{"n_layer": 11, "d_model": 256, "n_experts": 16, "experts_per_token": 2, "d_expert": 256, "d_shared_expert": 0, "activation": "relu", "moe_layers": [1, 2, 3, 4, 5, 6, 7, 8, 9, 10], "router_score": "softmax", "normalize_top_k": true, "routed_scale": 1.0, "balance_loss": 0.00263, "balance_bias": true, "router_z_loss": 0.001, "router_bias": true, "init_std_router": 0.00941, "lr_router": 0.000893, "n_head": 4, "n_kv_head": 4, "head_dim": 64, "vocab_size": 8192, "norm": "rmsnorm", "norm_place": "pre", "norm_eps": 1e-05, "positions": "rope", "rope_base": 10000.0, "rope_fraction": 1.0, "qk_norm": false, "attn_scale": 0.125, "tie_embeddings": false, "parallel_block": false, "extras": ["capped logits"], "init": "normal", "init_std_qkv": 0.0301, "init_std_o": 0.00643, "init_std_up": 0.0301, "init_std_down": 0.00321, "init_mimetic": 0.7, "optimizer": "muon_variant", "lr": 0.0101, "lr_mult_down": 1.5, "lr_head": 0.00771, "grad_clip": 1.0, "warmup_steps": 200, "schedule": "wsd", "decay_fraction": 0.721, "decay_shape": "cos", "final_lr_fraction": 0.0, "batch_tokens": 131072, "seq_len": 256, "doc_mask": false, "train_tokens": 509100000, "steps": 3885, "dataset": "wikipedia_en"}
Below are experts of layer 5 (counted from 0) of a mixture-of-experts language model. Rows are named router (the router's row for the expert), up (a neuron's input weights, with its number), down (a neuron's output weights, with its number) and show model dimensions 0-255. Each number is 500 + 40 x the weight over its row's rms, rounded and kept within 0 to 999. Numbers have three digits each.
Before each expert's rows: "gets" lists some tokens that make up at least twice as much of what it gets as of all text; "comes before" lists some tokens at least twice as common just after its tokens as in all text. This comes from a sample of Wikipedia text that the model never trained on. Tokens count by the router's weight.

# expert 0
gets: ",", ".", "1", "2", ")", "'"
comes before: "\n", "9", "0", " The", " and", "8"
router:536556508531444539476416458495525506562507524543514549542490488516443511451515535527565479456491495522482510489483471516447519491515516447526529471510464537522482496467499501480490477510516464513486499495508515516590490481539536408441551492558497465438500511504532536492518470553462529529503512596528472553475536508464501509573441516529470543465461506487506513504503494546464453486389489545511474510495494541553474613552476498505596466527519480564430413490527491505549473542495524494545472466555531592556578528515504551532459531597563478445559432535509513479508494487592527507535461595499497539474512579507515540488561516483467513547462470505444480518557543445437520510561483532458502488443531564470533435466530573498483556422530483453582497519377524556451511520525515
up4:550500548430531497544444481537475582486511478489461458480516465429494499504456510482597518530439510501464553424516506514494472492509441453533493564444539479485483502473473530554473556452516509558520421597463473407500492506452511434500524573530527489509517508505508448479473524531505441517526486520498498487500545444520542457478452525502516491512527431519484466583524591522458500517516542509494517478453535479541556506487465419485463459578425521449503542525462546489467457504511573525512538509470476370512535504470397530415514483489419469567499535498495502465463542512581478489442442574460483465517469496473479561599469509495431486535536436515525498479494496483504510502550483464564515471445515493597530528495535524501604482525532507467552563511482499586501447528494474
down4:465496557477479525529518440473495554487466445496490521494483441533524471527537517508566528538519457487495499496559559474508512459505519424507474497488507469496529469497464488516493605503504502496524501564520418472548552468442546448466501482517495622517557390469547447468530529499513445550471451527628494543547468524552512501449551498403515496514486479447513445529503459452486532545572492564524431502498475504559558550493439527489470467450462422502487557501408431487515512550508519565516512529480513485565516483509501533486539538515537452505609475546524489536434463473454528448518446492532519430570521475436480473481504514517467558558485511539577540529512464519511443484541523510495494534440457579573502473537531523495547483442520557531481549537453518541516463448576509
up5:433577470448499493439536488521487493510474495517535548517493484520444474498531534461477460478518524431435454537528490570539539517490485492522514468507398465469474584400512521519467477484573524600489495471468561513465486501526513574492512461508471481419458515516527413445532456475543478542507481464457487441520487506552480439557481492557459479452459505453502518518464483584505513501544508506504486496505551512492488540515513489457530477512466435527501444468496460547407493503458518573448491496464542540553537613496453465529450459528545534515551498531458464482468454475562490486547462508461524591506623508549482499420404533472496531608530461448434530448481534509547510514525529486451534523504528587527540465467469512467443508492499483458574486522493420551471485493532528
down5:482404495594456471388449476533541572505545463532464546512518435469424470488570445538487480543485516542523497444503530483464523593544555476457482486515495517510488415563474513543472515591506489556532458519463499464473477494482452441530503521524489495522483476541493511509536483521515468476516418564520502584518440463503403453492493523482510457449487459523464497484534508546507471451443523492490509549490410525523490539522472473494486524455562526563485512471458515494541506525563524495575578538551455446534448490467463534536491482565481582523406482428553458488507505524484468535438513561568506488456501446456531529527535475547475546446503425532538506499489506538467469449484457572486462485459486390554563535563557520527507526489454563527507561507492531544502474518471499
up6:477407471495435533502411482585533550506457457477506467476537501494546550465483500478477489462488549427515469487540542453440563536529513530512509484530442523487511558466537539500479502546529456468544557477534503508534529511499479481509552508541526564502446458506440604464530490544529520563507508546485555602480511545607487469563474555529443482437479528510606467634551455513471489474505511541492528527516466524422502483514515406486490457530455505535555492520481537440520486569472562532491558526516470533543487511493526524460497582486500523488507509470504546448491565530541531479502484550494514529489515516529462498472487604501441534493487474590506478562485492478443452468497484526459597542558533520544511467485438435486494512489499489534499483418479468556529458553590484
down6:502506508424556537544447454542554460523481395531537514551518537481434526457500499541457458480496502543482535487497540532484488511429478573482509506460524529527474512527499477463453403479451464503472470516513495482544395452437426522498505457481521507548550523513485494495452475516478452492467459435537529426518463477502529493440485427492524523553578463477473527554481500457515541532479455415484501521491554565499589495456519486452574541515531524468446484457536580535436430508500500419472515490513507497435466506429524569466526526426489524470465536451540531542421504490490459505438521600497454548486469525458502505497508488488425542529556428468531436464452513463527499530495494509548531496467418522542468469512402465520530469529502495431386528499527519536479440536490517
up7:484533426482505440460502448525459491599577528455592491531508490443502465566527551497460519489534484574572548532528418529463508470488488451506538471519488521467505534426493511542450543602472449507452545471533554517457524462505525384540511543489456345456474479431524593508458506533454451541535533498469468485506519529427476543545444490466537551464508512497487489551499513521478526571468472494551468581530500514468501490522547457523543491491457495551489526485493429489540435525519412584458568556439491515533511495544489517516539573490559485527543481506536528455588441548516498499504488568531496521453517503508507453514533479515465540523488483492462535522490539454553483483546564515460531506450558501484511501462491519515561488496559482450532518496417517526454486525473534
down7:486506495543405555558454554429539526532509428516540513522478537547474500398484529446467556504484460435399479476467575493533432531570508519499504480560496491524492556506532468427421539463508517613524459526563474486490473535441505570473445466492545558533456489493469452556522473457484523486442494497432559580480425511506587520526528554488473548515538439469451523458492431513570496469476457561518496480530466559485535544530466532494476570516564478492504572468503518495561555475471567466497460456557492467491484569500506439560481497496545474532508463506517510424426536528547503517507495418495524505571518458499439533444485478440465457511498527511513458494519496554531506505492418473547475545534433555469482484497506550476452480451457520521503469545504470498497510447511512
up8:458496517519480454508454544541531432457530524551504554492456521590488501516497493506492474450466472489486425449496460520480523463473444541426506554401481502503470489478504521488482517512503449490454451462446523478471423501474547529501491569465521503493507509483511555565482451510436475481480500491493508443529586529469551494515505502536549555478427460495429569466473550520494433432514485467519469463424487481519405529475491498516403385566563484501449503572459504499414445534515462597469535476494552477483472514497512483510490535509514506485518490517455565562471497489513492521454544501529455501543542529508494516501425490576503490535455462526438561473433465509521499510424475492424567566427439543485454451507579487523534481454541547552463458527468570491504551447572442
down8:520526414499545439529402497532541558489545435485569490458501598530403530505531489519517500518446496533505504538551428438466554471463487496482523521579542503503540547514544453456545570505532488561572416561500509482464483443604479493565467523501515499490456518491529457477458541451422463446478460504488521464541497485505496507498519453463508523421529503480528482505515556400499544555455460476500530501510511535535529567443516488442496613450472515522469515470485550452518479478456512462518491558474434478550420443459532508465439532468555505513517462499508558418536504414501500543521462476487518451484475482457501492567522437442481510498472475553480491548505478468514478512420516513493457451488503557497510516535435532447382533507482496528527549511431502460521453524520471
up9:523486536515472502437460550509511538441501549515524509501504450568550504502522537493511495589506513413482504456570504508489503528555484478523525524478523470456516553543560484531468481470480509537529543517485526498439471544409510416515487514482464504502599554517422545520418493522538390508462489398442525522511560496526512543463440456501467549500420509512484491541516501433475513488465517483429536473502544514615494510447451402496481474520525537542471497474470536501454432489493466538524467493585485504518468478413559504454470485494503470513473499544473527495526503457550583500564507422532413503495450518527413499519539518512561509485395472484492502406534518508531511488489422544506615463508530492514550479540516547498550481518451502505580506486552490538545511470461530
down9:455530464503559564578554509594487519471514467575483482445501522409490562450524492439445466489491416566512513528443452453472495479491542524471556502487491511538542475456438422465580442488576524460494461461489443505510512475547451537476454508522510495454498525465509523555502490420463574470507461502517569550502491450471441465567492510450457468493481536501474513522526484519541559574489545454521576536543447543468489569587548502499522495479485535594494518520491506495524587418491472492514489525517582540425501466504485502486530500497479496497571544488570503522486484492449525553470474585479519546510520476488600510476433482497527477462508489525603481522543471593472523583520485503484512486525519472430475478541455423530509546467497487535504493539459447500529491473563461
up10:468499543507474572512553473511493529458532544489591444524504452501453502513490478478483507435471531518527479516461462497492457509513421554444510501503482517457506480464502519478497548483530531474504570462496488593411487477469514590487503514488448502461475453486401534468494491493427442485479516479458525461531472415474519533484506480528467544512556500478528488447509493528513551546478500509464555473509559445555519524502540472513466482433510477467524533549451462444443487468489466574520486542490500553509434457479478393551611460594563527489541527495525480524499440527497510561512482531511448445493578503579396421506519411514499525547389553557511495510450503537520569553481489479546475524513531476517503503513536543474500456473504546511529544503420530458500590428408486
down10:467485524510525467480460496509503515566485529491517522538519551526511503582461548482401519550541464463475507513496571444478525413507428459522526425551557517500470557530529479514534454499528477633452489556480479419523581528487513492481494512482438569584560538478515512574467464518486536472511517498482533527487527605503504501471457534514552494554533585524452521529528481583472467451480432510444463497511489567484533495498511522492521401491535533489486530526501512483543563502551498485472550473510547474550498471527515566403437566426399484501523512448499474491563601498528481397521514480531457477499509445498536479521492509466494484541555507528500525531549442537487465521470543452515499502500503484520494485480462515530510489566526453556529424614512494516576481540529509
up11:498525535462474553463517509539517604518525537499492532526500433424525474480498484499468579536509468481520456498573472532481508412461508497487492503577428566511485538510564456603522518474531543528498465508532391464509535442488481501529469540492499523468435523520435496528447507468477538496504483571578433477497401413482513489455502512473467422479523549536499462483522450535450513436505516505458475456497566506540483574498528432501484436485503513530471514454455421479538478451515472575508432417445496429557513526531569474446480544531472520484489463432509467530512479503516505495473505500546526550488514529530508522502521530496433503508477466588541405441489496491482522514456454586437570503519508464461457525432442450530398516505453451551476496464495495547533489491551476
down11:487512509508524451507470527479495527513472540470488564470489495577466550495447493463611416431531438501415518491520548419496559476481519542470506492506500475464562517563385548473505535555416511443526488429553544485457498472500541509484505502522526400528566504485461490473513506536485491587467480526470532467451522488427435568494510506506488555515490469470497521555516506523465470513414538481504512472460468478443401499534469478487505469534478487508585453501521498560547493475469574467516627489492555526497515401520575487531452537547470476494542500494443507505490484454457488552477553506526576468493519485457491495474443474575574544509458498488448552499451502482505583440565550451465439513470470453505484500498519534481550463478465465489474513535527482439545487568467459
up12:516463481450465444579462562488457563475445537483470486489443499496442441449494499454502522530489488492511480545525450556507491507529521518576523540570475521514499462577522526548453556514420463537450496502443436481534493547555523538520552450583593538528507438530500497478577481467531501524558547507458460562488510495481439500564470532464564493491550517451524444570520481513520425540480551554525537466543536496506442569578504542513442418526484539496471474522581492495462476484550533512536478501480511455421565542525473507446478517489537553485530514470451519433523533452559502531518549525514488494549428492436518506511518495522476549579529552549517530485532580544516492481465505573525521545499550519465463417506547484475363512508457425499524536481458548513481469488505499
down12:525498492497528506488490472504468440500418518525471477544530443497452540518454424546528496512536458521512468495492415503534456484509519462488500469453564421467559488517502547478467521565522465475418458520526465519566478617513525459480509530489419455452458516520468474537572472491553455475556550452466503451560443547498423501465562479476400502493558522512471531459508536439445586536489533495491469487443463582504435499480471469530546530522476491465545528393495457571491536479482542580501519500514567515460511469543493509524430553472519500565495557467539478521523540428545540591519539519479487492505513476442486461479492449549540571504521467511518541529464532468523512504453531541485513507505464486479545500566482495436453568525465509478510580432439491437423454524567521
up13:467564518561518494549472493471435513519537476494482524480390492578516484440548573492475537508463544470488494560494510456463544460502446487475516510527508424494444472528462512496511469556478551512529487483509477486550436526472531502479499533528460494524593481443461467490482552499520491542513581512526459436518524417526478555557409468577519556430445455459571475510527455481458559527432469568467501475470439505495525483484507485531444438506448449492494485510519507475519458414491576515556532461454539498513594611471540553536508590508490507483559487506512464427532484490546474534423469553557444578513507519487502490512521489508422541423508525518448495520511412475481447463516486508508514528537561502572463516451463453491543465442465539511539517417486492538469507533506531
down13:442520507516516531462536443500483452478557506585524465554552479518518523513392417519468449499519496526474484449447503527589541478461444510505487535492453536543513506562581510485484511499521449483443530518502479515503465483541405492501483438475533440434467528515522515483546448473409529470473444553522503539494463525571450444552506452467456457579531479557535485512509533507529550479523530462486449553504491459470455424458529452480566534507485519504504509487446562612465490564495432480421453451543477514496428478461479484460471484521519471445494513431518493474565503430558506479585517496525518507506505507537524525514492496529524520541515459408505486487520558560519424486450543451576546499535497538429526533513522599543475516507410414491478477518549460469513518513472455
up14:475437569485441481528500465516502525566444489483489430556491492435476515540494474517466465515512488484508489506476567439499494540554484565504494453516435462511527504487526525458452509466443531534493526546547470502464542484581527558515421517570420545460533516470489443401482489567503476586528572436451507477474489551495520498473453508475528490492521481413526535505510498500449572484485461483503445503544553509498469473528529478501491543544478467493443375489459457524522484490494501495528398508468544522513486530583486534520428500434468524532450574425514563480503497546526428510443505490514566497459550524461485507474512549474539529482503552486530448570508564445491522545559513490499511451516535508498534551410439488455551519476559491486462480409480458557396450466576513
down14:543486481500480513440517464580545525441548534547539574443522508513501463450539541497537575529441522614535443513511507474520542472451477462439519531526582561493484457502524437466547561559555519494506464520571582463569514461409476471563538502524559552462514476488556557540471577436540559466390435468513471503465463466501489516465571565499445554451553479505514536515479496509476469507466509503482515511422515494509548499513546474511462557446473525506554573507494499487510504502556466554477508467470503497571553454440488469526514518482511500543523424515517417466515504560484555501469555487467551463509420506542491529511450488478456427515488526539511431479530449512509480518476512503517504540493472531532466471515451437469516437502470461597497561530515465554497524537500416
up15:462400497486455457571465527498410469514479578516470540478541454509456448505531456473519531531483412494403495510531469535450513464517520411504491445550528431529435561516493540545517540567533500521447532534471468545480489477522481511490549517494497476484490579548453542519479516528501496523459549527483508536447490410428503541594463466539484558502529468465484509503423477512476454433495572489536514499604552523431460561598491522536449461507515528445483506465535507543485514538495525540451527514516544485527506498529542478551495467509433480458511475499450526509477532454560568571571477469487496455478522545535491519473529454496498538464491547523570515491508536497496478410607578499501442520509512400488499439501492549528513486498542542515459506532512529561487407484443477
down15:493435503517550530566532492493527518483472488529514447557533542555520506545507431501531624463491459492520537541549496524574460490545562470465476500549518463455446503496463483439487536508493508528534541444506520527472524575543503445510487509523497518580526450495514522516545535525487460433544492503506572545524561564482445510525583586467501483562479471545474542530482444468481470501543474498563499571473460531509531451440480494526539524454423486494507605488463409480491515520434474496498519484456423500523484538453497553513466523535468542419511555498530573521525426539508400509435489462422539513445487416455511530526472523568535518525537541576540476592551493555554492511489453487522530470590461500470496523497452512545448531538512483470528530454533494521449492492482577
up16:549489446542522497540460495504498470440573480522513540528522472484521537413488541501517490548523458475443523483557435492493523442551507442544437560487541488550523455593529533505599502505505575466461456483458485458446532452492478512535507511522479494539478463495493518451461533478535485536516502481422453502512451464580546551500442512464526480525509537502479521459498522481522454469470509512567474492523437488502451554542462475512467504507479561543458454477525509483484504514504525499539497472479533531480446514513435485488431532543543434486514463474386530474533565508486503515542517498611576540560513502501489581489542469491452478439574539500354493535471483421468557533453442493566530557511454525430543525426522518452531562418526516445495504484513422517571463490525566
down16:567439434529496530506519487523485467466450469501411491497401572498466451470451483416507514483487583562544593501528574487475516534508483559465490469509436530493484555484533404496445461529526506456525527481523573532468537513471481512568455488456514511529469487481459536493440423426467496512387509487557464485495567552496508516503518528486482520518483485527581505503488565551436518522512477500457546546513559470515508486477510514479529581543496464542460490569422505502490488471464508487412500451516549547498528505594467508447547498514455511498462498541506467483509473487490482492550463613525477502518465506472487519483516534515508510543495463495568445497524489524495397460526483476476529457408581463529406466556522470569499518490487559533526473500450502467443514454477389
up17:485532542528456514402513492518518463525480508473591482548527458538528451523537452448453527502437424546450509564531510509452549577491510597569518458526542566482452511517479511433494458528519491460528535448473541470528442538585526557576522418504444510450537440516627585508506474526543497551506515510499513504534470547498512430523525466515482443499436521541527509539443507539501504453526451530498461492497506533513495555474526526554520473464476490598508531495497430470480502553597493488484601449494509515497595518489511496418530498514540539508479600512490557466490420529473518518530525475511478520532543491533469518466493550507489566551545498535450529536479499453455474459469494551479480470509622477551550502512504532528483473473592513519469471544515526522518513523527456
down17:539462526519569531490528492521491534503555552442471504467437500554498436493538521505556490472473567475511513482464524457512512486540532446470498503456473506476594454479476544587455511474498391598491542509539484469507513556516505461500466487492532536504500497516459520487490606533515474521439456455496527458456529473538447557373394539506494604512571503457484542444501486497444529483513464497487468547488471532462484534498477510473515436566501532468435458437483508492560480490422488460458463517537496433542503578455549490544512507483475513533549472519514446480465514479530438502476489547553456494457511471516549440436501411537536579537417482509485523462506480565540431492581471504567464473529497520457490543557505512566516601490490468506503492465511575528497502432470518
up18:497491478468485410468545508504428481495489512476494552446537516525529504498515459525448522532420464558520495485499518471484519535524465480536499376511483442526506486457569521439455483498449569560510426518563467496579478500444535494517550487493427536525454544479501468418461524450488458492471499585503526489487447501484511457494425541463551479491463556498501530521499498518457467455484572528514525561499496542492516482474501549539487468490481552536433570484473541468473531500452551394437495522416549481540519507513501504472489491512485440458438458426489509488560471473485428496505518585442505423497556483465418494451437466558492591533455495481546490473533544425516556496533476421520504436478505456470449500539497472512493523520454438627481471507542454514476554516459440
down18:480477535531422470468463473402420513538525525534447445500435446516471539516499556457443491524438521515472499550526439519490455508493476457508572452503460510555397502480494523464530604596511487486492426400537435445518489511457513523517403516486536497593468532481484466498501510484453500539557527467481516501414534462524447542510513479515472541499490451567504451489527485431455484557488536545500561433462481616553534467530484456499472486509533512466508541475549495530529471548472499465497526423496474474444506479434483533509502471524445487485533553531496536532495460536573484534477494501438585471412426505476491459526560453519478495513527581453488505490506480522577547532526453540446513510618528511506499521493434481505472526517503549446485506483499527522460473507471553
up19:469530423462453539507502487548496475467585519459470481488500527494487521514556438490536505435542515465501526521518549464574475484514504440494490486498476537479431535479526456499493537422542457437470480469516539492479540489520500506544600523498509451518505477498460545520482510517570516532479488471516423507474502491548517676460455497431505470522511493496490490454570511538506537488435430471528504473521579568491482559492507492571575408434554458495443456547456537484486477504524529497485500485495462498435561502539507557504440517438476481543494491495515445550519603525515468432560465457489490504588522434497466415450525453472521537487490572457475530573541488512455534513488523447484509469468480485481405448533459494556522477466554439481518471430410547470499509508443522
down19:472552539538568441481507527494500565548490495533554521476468418542580485399495506544442507563520434523583503521478510492518484470551496493456473481457537491529569493472492474499539419533460481465515514531442525479465523528500471499491582457531477563542496491563525511457520556498515444493501462530487501444545507516471554396627434540489491516454491491534440514535499528516541490486513522427514553484444490460563511560500464490471477483519466492452505530549533472455494518449493520523556465507466480445473530417516460468472514527459461426504508478430594569498475453518502539572449530541535517553462474527486503565455508484424480385491471427536467481492498421486471434495516449506442491505495548475481531504512524475521574549471487489535525505565477440563512519492537608
up20:565539460503455520470525492481438460536483473493503523474482438509483388539488492495492493460497463457440431532520474511464516463624502509527525548494493530518532483510488468518514530532539543628465419510508525475466531480481487513395510527530504537528450593456470476560501550458519412491491483491481501527529507461467484489506477428490481468513430507426473449527536504561473514462468474491579471487540503456502446510549517476440525515495513492474498458487500520501519499538463414487538488523460581468510495467518511596493467445520590495442498566494460471461540526466543520473455493479448406441563509519487621471481490441525515516483433471506514504497471441507444538494608465469485508493462504521498482441464412550507484504442484537479458492545512448608486494565449553
down20:436548511495552491450545515580539538512461473460482468563412502518543525556506547542554450486512518477538495519517545517462505581468439491502504392527456444537476498477486556543417453498451425566527564488547489562502476509487544522490462524516558489427470536496463526441474445481370537504531514483459511488524491545511492495539520531502426513528526533521433472473445528464468516565553489517485569547504492497505484500437505411501561530528519565455532496476460500504480523431504548551502553504541437542493470481472458404580516594538509516501559452543528475529465525525463479521495476469492515474558527469502373490557531579507480529526571546421509518516491477568471441521481561463481548507499447436511552486524499472490467496497518446477498494473505537487507532498581503
up21:485541563504488453427466532441545469532443442446535513464402485544456553507443526507579535452525496479456490494498494487440451469470455488436500487478491506494524533455479566446532449513534501456463524467451546437489480443505459495447449477533460479452464543512503430486459440531491546526515511482514528487506472464522467439431517536414505547454542585545429500525528418518516518488494471453514492470573446531502495547505520500473518483520514521503459425512545531485522409486464517579442481412471384437539497500516512490476513522484457478448486533497577575504536460529478516526455530441452470464519475526512512440493459480487541420518454438493546565544462490584500517462519483488446506553477509542553447550560494473543480487462413478530489498508528531484620518490494449
down21:473473494510523568477530530498488473424433511511570520481572489515486496505461505437551506504539522498552483496465502465527558499514539503508474498543467543543481460577493442540466514553505491554543491541426431496568432430496456503470527502522449561438550502514500496554467414494499545425542580453475490571491539443488519539473446497517569414494518523457581539519593421524477482477497573449546461485559465545597501521524441483493549490497505510496493569529532531536519490492519506538497492572542461470494489453479552455495531516498549511550505502525502563485502498469536571484517434523575518494483593488508503429508572500490531459567549501519579513530412463481519543412414472524498501529514510457504461525551571481483506478549493423520518519477526439522549453514522430
up22:488500575521545523590432519497446483507515478544456601467544470530501471473497490514496491484470430479430475404510498595493484493504466515475460499545486504541481467583482468564451518527518562500484497468433528497447549459481545470524443535413495544544514450461473504496415488566468423495445540491511489502566443548453489420515472515483516568486490519531508447439475519484441512488538421447536512565506539506543558522524439511549400481545550512555550565542487473529481523510535500494451469404452454535502490520469501482464510494496529451517552493504498541433470468479519575523513486506458563514534557533416504408550546466534529526581523466546521574539498468448455555512512505492458481458478531490518459467475527572498538516470436485506441488499520455492516431539526533
down22:544495511513493551504530473522461469455527558516493521520474484483521482512492509517531559526493468507489525532487482491507510436488514562450526479577492552493449430527533484487524508531542511478525503451507463498577561565546527492501496514500529468556523519516532464462474502525484592489442511467471503526392598496495457568475438499532459509507498529463443504563423474493523530521494454492561500458426519473508446533489463492473456540508442527411515519496478512531522462538517449525488500486448451574484470502473488511490467414488446469563522495422542539450451609516455528522564613521448538426557501533530483496596423506437479413511478526503447477475480490554554509528494429443499529531455600539492510536537518456470512485550510422499532565487454486563498506570483618
up23:527542430449517510570508467534475579512538464492510471463508503457522513514501396489512506490499489551538577498501497530489513519548505427498447552588447441574489499570534427477571527541459508523451451480511553529491481445620558491529535490519410533470524514509554487467516488580545465459531597584499512511471463451519475511480373575507575525546473478470543466516517511501493480483516481482476520454554550438497429490444433468455507481513473471500574436400557490567543466510524527488494545505478478471511502487533523470442494568503429518511483466491508502475521531419488454459524467522483460551554457443500512503485517535508511506488506485500487439470474548528464496531560455449544529551568482452452421525507482468541509463499532531538581487482443469524550495512526474
down23:488538526511518490482550469454569484555508546524474518474486477452488497513544489446447507467515514469521522519524467509545467494498510485511470556545546450538579464499452472477537479520518532421521492447572481490518539507521469524529533517523527554482465489494450418446471516434446466538523446482446535518544490515423467466464501486470497504514500395538584448445510448375547538551512520470495535479537492501498451463505550479556472515482477453538549489474446497565550456443464516506538515478469530459493527509515544476469436522476552461475476500542482517510554475488604499588462522495518594476502486524498510582522534535539504455471514471537559536525514473497508525489457516563350557503527565516522538615531532547564493476397489608452486513489520550520457421516484473
up24:540527425500506482495518541525433491463540527509460509477500484470499523520492450495484469507527424504436401491471500539488494524476451484517444513437545436541551589498476461509501456467533548496525563571493492503501500467541481546482486517532489552504404430578522495545515591492542523476572431553523543498518467483509584497513486517499492535528530537464494526552521519424578473619510526552514491479589432484521507486527423475498513526511512451513527476531519459536507508535512498497500497534454536522508556529505466527520459510524528548524540513557516501441525504518472562490467532532539540561561427507536536439547511556542471472599514498569495535537459512472538502530522379520474458520442510478515413553563592464475443475486464502428506510601450478484493502541589501
down24:513432478519509464565497512474522525519496468419461474441505515515501580519444515514516481523476506542524599505472555511509532526557583490490443511497474560540443468487502445462420520428465524521502491481446509569481489459512499503495521502464539446460585472545529513537486576447502541477515505505537421475431496493522526473374372461511488464459553448442508505512499509470516490428557409490550517564529499463576507479553554455497517456492531496568459464453509496479494443493487509512518505432493453448461504515481482522544458548488533526532553515533490520556495488499533517522428535469473454459511489456597467509504546479451529486475488450439499559450493533444465477433555517500554566544512452434508481551474432475497544538477510541487527440515551525566577550559497439
up25:494576543521527514428465523549453559461487512467526490455494523456480493541545531493554524415518385544511482467465488514533578500496476516522467520495542538560545462492397471534480455509447466523469528458503576562510493579458492545434498488521513413483490535547470522568551527547512442558429542480490535492512553487508462511523492493429500418447508451442515515402511538518506522452486516501534450503510553480527466479507528478464554427518526485488487511462475437431536518499562514574513481512515506483495565474572423477556455607473534436503561528446527453454512472510579442532477489528465502581479527485481527492546540531541473535497503469470469502555413465511484487453471521435454533556493495490547540517506504526509474485557471553570581556526511499471510570554484499
down25:499436464484461505528529436466537517538521483577386450601462466499525526471419525524494495536460569450491502486472429514476467464530569436451439522606459486424498507531599498482537575463493542516534546533564456522491554440540537505565489447464488543498535411478544487488492485525500462523540486542457535518527482545469542514476569518510519585523459480550493424516484511503516470531509481540505572551471453522523463499475489509563443513447541494536453485534506526512527478517473444509582485518513540551556524519537527546443589506539488551459471493538484528513566502539458474479504525496509472563576489465559463502527484443431572553532510517504534528469541446468537419503534505525486493446465469502477484453472484520473491563409529466443509504436489579523509465489521542
up26:484518514531526528502472457497498466528484476473493481503520538379477487495513442524418485516477491566536492502543540475518581456485494528501565488485464528536519443469525523522455538561462471416458481467432487533450606461529476462474445514516531529574498515525538467460501498511488565549466494542529532456523536418493513529543524545482489498439461490515552459476466522435480523541599582568484476529506428475491466563576375472555538499451486436389531530473481509419491464495511533558474442482515530553521508481506563508535548587522479527521531456477544564524545513474494422495506487429511527545531434573529523459453517526508503526532486447496509486528499573571537544519540502433491501484491519461499503536527534420440520438460531522521494505593506450515480502507465542
down26:512544541549446499474501427502501468551492504469517442467420461466457503493444558485480412443544550440504520495462508446472437552434543491486531551485483502503465529541455502446501528420517438462524442543561447455495476435440545495479469521427435511459444508521470484556485452508500438478525502535460486423498474542461427539510484546525485515480441472579498415492506515480507452525501520484511529420522482572502485489497476534436443446509533578572546561474568549475447523496455505527566491494444504484493556491508503532498464519444531560489530553544489440553549465516513446484484527477461506500463519573516404525562512495520463390482449460474528547465494471487500459430470525485569509597471438564470481520483523516510516523567510567465480566446507539507526478490528502
up27:533455531439484506440509490490521509518559543483508446435504505487480501482435528520530492510486496507520465513493540558467441594497439543562519462452473501492510465411496494499518462496566517502489460463500586507504456505483520478517434546507483581536466499489571502457489496528466487497525485441502470512501525551538453458528500518462460450529458444488461456561480435501521494487506487486513546521484429439540511498559492511528492500551498511437482537480516570476510484519530532453501540420505567565516538587436427487474409488475502544489535465404503506524458466496499447478508536512368479526473512463508542521585521519483539454443467484541506497506434491488522449614490445565449506509496532615502462469504498510485519422548486547371536550503402459556509498543497578
down27:533513513482424451545515523495530469542463441423466519533448505528429488512447516492561501525524488576457507569471596461535546392496598507549477414463547464517479448449478599463519486567416496503536520454502494469513522499465530499461472456469573466544571537460482520514497482448476489498420526478547528475495512454467509471462518499559468462476478515510534490499511491491514509457483502500513516441553516523479529496505483498485616498480541466476553508462487512476445515434510491580512419482505426459495423549493468393491540499538565434522410552564463495540515502517523482462535478458587535484454463578547471486469521517496451556552486513559419541519539482457465489504516544481499489543472502466519454481504552544499554455494502551518533544513588552519515518526522452
up28:532511557593507572524484536513483496471479547481574544489536467489486460518487554465559529516398490482465507480440479477448586489453452479469551487512438477456573448412512485480522535433577471492502514532461503518572503540520559459431491561542488461472489488477500441519497465555447493473531466485482540443513474604497466559511487504574526448465538469469569500545512464577553494514450539558491571457487486517493528508548473515483475491508529476436614465553455438485470478415478471478483520496500499538576522521478446490564464555505513511461555454492498415498478516524482404456458511497537427524588469453511553494478543456476536473481510457434508473499498526504495529521551497498498461577501521553491419461530461420507438502451485501481493546492530475474501547549556495
down28:472515485423502617574526522552520456506492384506482467469425482541508537493558499501447507560490463503505561542475464566486474429506448473554518475530503425513498502487538491486466444511513415489461483468546519448460553427472507493504561474479477472615538506471520516408551539509507466552495447496478469517471485456503473426511527490511469550411518443460483494483451513501549547493484523459528429441499479479427489473471532451435496517532564514461482465463450484510515512453475449510506407441472509484427499515526487491521469473485453456475481526541475563502498504485482537513462565497502523521422516561538522510462466416501433457538510471505526461437432531508403591481502496515516571461538503571520506487494554544518529493550518471592535539474473488571552532464476532
up29:531516494553488567572454542597517513513544572526486468460519462529479454445454465479555540477449513488467543576541507500517479526513510463479534559453482543522453492508529454555477479469569527556458512562492441498650544524497558533479520516531482459555529527515539494500508460551477466507499473495512466497474434450473489456543517491501519515493492603538499555524497482494467571555510468490465530537539440469499466541465522452494580561526509475514502484456543505579528504462583583452563447500465493522527450430482511516485508524453460454561478543530549552542514462461491524532496453508477529460509500415532479420493508482524438470486491438499540481604472534585435510409471455501501472480543516477480543472495514547527491408502431479447546406507507498505463486437495535
down29:498580506501584468496526514493479515461462497423488511491479471502563524529505476426553435526490435466483480479534449491457519479548408516520530533511528531497501505490456464522534539490541568366550417497556607470431475446446477470504462501419483537456491485459476468467543519447538564517577459508517515479575550498498480505516491516455497516580502477420555538567559468511469406497529554510522478515558522534554505463549482506439536521521509502494480514441473472542435477518505433553500502485529535490483518613514505443442477450485475498494544494479522505514481512499487501479522469505487429447442526558470453484532455507522558527538518572529505551404537471506524505591497545447545577525554496511410460576545451479485506488487557484539494504532489457484469471521451485